Experts of a small language model: 14 layers, a variant of Adam for the experts.
Below are experts of layer 8 (counted from 0) of a mixture-of-experts language model. Rows are named router (the router's row for the expert), down (a neuron's output weights, with its number) and show model dimensions 256-511. Each number is 128 + 32 x the weight over its row's rms, rounded and kept within 0 to 255. Numbers have three digits each.
Before each expert's rows: a language model's description of what the expert responds to. This comes from a sample of Wikipedia text that the model never trained on.

# expert 26
What it handles: Tokens opening list items, infobox fields or sentences, such as Total, See, Genus, Coordinates, capital, which, and leading dashes.
router:112140142089133175174087140117188162151166159154191114133101186180131088185124177092129149088164155078135170129137106124118126085107126190160102068128084134075178145167135122173150151162142096114118115109150161106126091102152093169171144101162112108124150119153107114105080200135148153134071112111141211129105169070173090086092071148109113098103148095095130153135169124116142136194142097126093110140143179166090113083156159114094076084154082122076069190166127116152136127100131116091179139130161137092186116156164120073175093098098122056087140102104157184159176157128141100159189096143122094152194149096089159164175177116079200135114151089118180075110107077118146140147175141152136155118105134138162133065113125149108127130145111197072128163144142140161107101112129114
down1:132146168171132108115159110158166164080201080097098148098133158125144150150126119097221159070127091113092129174156119112123134133088142079160145154070115148130068104153135146092154112154069145116112093134147206095107164081088107173150133104172102150101155026117187190133114166139136112120155098138142087136161133149217149153145194140110158033118117098117068144130113172091103092173196106108118100131090155148120184124128180134118175099150067099089094155172096079155119127148074122103136118068098131114182118136166085091095126118073080128112140140068070141109103183124160094140131129058153159096174154159118138099124088126185115121142097142130110128151098081117150116135123112091153150146107113113098097118107143154084121150141121133108083099209111124156113119139128171

# expert 10
What it handles: Articles and verbs after was/is/as/been, such as a, was, be, became, being, also, however, in prose descriptions.
router:143061115073179162114120122159176163113087078148187104149104069128146154150100082145160122125170090100107170101134100153145144148151195144173134062119066176090127107136174154147094122101096067083117126118110103111104168157122161184112109146087085177127119176146180172117147106116143138125106134153129125144162146122141091103086134171178169147157151115144075166113120108085115084155159102095118157175152095143105155168147118112107076135063092135064140172177132078067131096107109167182130130141086194160111147105150103109166167096093090147156120133108118133159112176088089121176123119121081088181152145097156111073149193087202190157143155169167164168163147149070089099116146100128160129095100114154145090150119114159062111200138132178107120140151088097175099124153129076
down0:176141120122079115113144146129136098161064117153086156141108143054105146162102158108076121111132070134126158096071142061157113202131134132044175139136147103083147097117224104087144171105130101164098125045153138114079067153142120107075123116167139074155068126144166135185101073106132158163158147130172056086112128150093163174179138122142107123162143138121097116123092164154142133120138178163115153095139121120128155145135145098137115123141066171134096117153081154139093153111073113116143121108143157146115152165093140148129154154127136142087158146104115169100123170101151152084132121088138087114183182149143127125079119174124116144159126155164109068160146131063144109114156172130152110164066109154151150120139093079104110209094158132108123091105137171148126123124147139

# expert 34
What it handles: Prepositions, conjunctions and verbs in biographical narrative, such as of, for, during, after, when, using, afford, reinstate.
router:129117114130148162079159124184159186073098091112138166118112137149178133132126098166089108132105128165150155128074194166101139131124171126158121110108159141158125149159087141138112101108169142163156163136182155136152097137177138083118144128141114118124109119174139200132186130191144219171118135157074144172153096147105095149143151103082096090100187146118068156168081099148115149136093066144119160125054171174082149108101119177152134086156120112121109083064098071130100066088177114163140111112119156120182115139101169103201163132153136188128091142141182161121102150176181105159150106073184190156111162135176121122117112139092198117113131098111149098196123075104170150140103128166096134115091147101088078154078170133186164137098160161089129152162191131127107150122127112
down3:197137136211124058097089148134180096073134131106156169124102146139150126141176125111127127155131075105085142110099100124106102138094154189165135175085191028143121109138115100082128158115105181140090179186160155196095123123127152168135133110141090100142122099149143164112160119131194086073113079176112152157127163117115127109161140115118105170146134159146157119125122187112219119124126110130109152164161123121123072131083139145117144141125112172107083057091180062151161176137145114128138176172134078117138127148096109104107196142164194174105180135078164107121134112179152097152070145085104156128093113197118127147120077158136099126083094138165115100137163154162088138154117163151113192116092125075098109173130159089138147133121124139108144105157114121146140116096113119

# expert 7
What it handles: Subject pronouns and relatives such as who, he, they, there; line breaks in tables; and mid-word pieces of concrete nouns and verbs: sprinkled, swamp, blob.
router:097146149148118090110108151143117212103088144120175120205134143103135079073145087117114115125119122073119191172099103089099092121174216103167134078099056179161129108099086166099152142110085137109131158124096122097135072127150096122149181070116101150124125106118090147163152169169151188137146176099115095164152084154147121111102157106073155131148150084100121110124121193129113152161182116129077113154111135180145162125121108093076132103159120097102076169076066161120133074101139070137173097097170187104151139096078124164138182121056077114109098125071134184159122131137168115140085051112142117146162105129145166138175109086138137108123152122156142092145079098091151110098089138185164156158120163076149167105182128164111124134123160151109162141157142139151134160157113094
down3:106183137144144159112073097142124189093212110144120178176114116155139140154135114153137141131102167121074158133103128154127139163121151160152073086065109180090096143141130095171078170088158122093175113127104059127124165108120138122124130089120158120115083105145159150107156100115091119098111121109177228110110118114116168116164134052125166091151145122136154126151169125113148103174205159167122149142095117138132176101162190125117145128131120202055157125149105181130135116100117147114190099152176106146125121077151103123083162135090142067124108175144157135137046052156096184132139095177089164130141140151152134133102178085108141185137148129095131137112149135139172160127070065113115092130112149128123121074134130102120132145138151120093159096088121163101115115153173091

# expert 41
What it handles: Articles a/an, opening parentheses before unit conversions in tables, paragraph breaks before headings, and possessives his/her.
router:113139144080182176134161161095106141175120107120152058185079171103100104099081069129087137128097180100131087082136147162104126151096171164113109116159087196110086084140147172108118114091079113156088090096171087113125092101111069100125114146164117195104150125142165128064117180165125132134105175166120102143173132160134060190129124156167186164088154125112101178138173186140087086177207075195153161124155138163149089086062120139082145114084074100069073129117107125155086087122140152122160159070113137145095104150154097125174164079080063111148122087116170103146143158158157143131170079100139167084143080098109132147121136075175165093145142180092160140102143125131132176082131073130170101136138153132174149088125167117135128131176155161089101125154079134134072195076117095
down2:127099107150066133187112175142114112153185125179142120100084119114099161134128183106097152155135092085149163160170134106080160085165101168148129116116087136165167131097076082144117122145191123145121095112097112172107101092166112175096120091177210115124109119121133119208121074086177112050106137035122144118123142055142109129137168137076099099073184135154093074123089053175156157115082092098154074115090152063147139107123119159127107176129173118086136106052094165077106122094081130112153141111113132174086125138089171180051072094112167109133151105157116117157097113082111128112125125164133164118115143157155160143125107130095117128113136144073106091132140161172186161119087141133112151142102101153125131138167117098131146062132075185135108124048087140134128102124129119

# expert 17
What it handles: Words linking descriptions or reasons, such as called, known, due, because, according, described, considered, and participles after as (as seen).
router:131102109060100169103136131123121142210144142089158111130111130131164144147133099100105067202148092175127143117122126083183121133157163087108091156093121120170106138185121158124144140146187100141141128132158126158054121121197150088157082153154157135116110089136126114082123104128098136120136151145106158086165131120106084129142166141098180143130111106106131123105151128141152096103180169124099091125118151096108178137122128130054147058116074111143141168093058104105132165100085143185159118073126118098131152086168101127149167114179094151084108145084097137139105185127176062136192119055123068116112138127133180141128114092088196142082122180110149173162120077138153114125110103112127163160110141147090089117132181152079122169085143148053156127150152098174148121100108099
down1:162114089104144150120073163133090110103130124098135141128130073082155167097129170115189080158111116099126130097154119164114068151154134140095097131077084080191176084130115136101161127117140134092127131129156131163107106179150099117146157083165186061136131110133184202109134095106149063121112075037118114075086156206135102116162078122174094181151158115124170117148141129146124105130125122068110100138186099149160138151153122141141142121107121129135148155091159107125150102104121155142173152057140116183145124119161154147105100150099118161004144141103147101141129146078121112135129079136128141158146158151121219092123135106112172121121054101108132145103146156099109160172167107119117165142151105087115176171107136153168148186153089109123184145092108163140112119128133150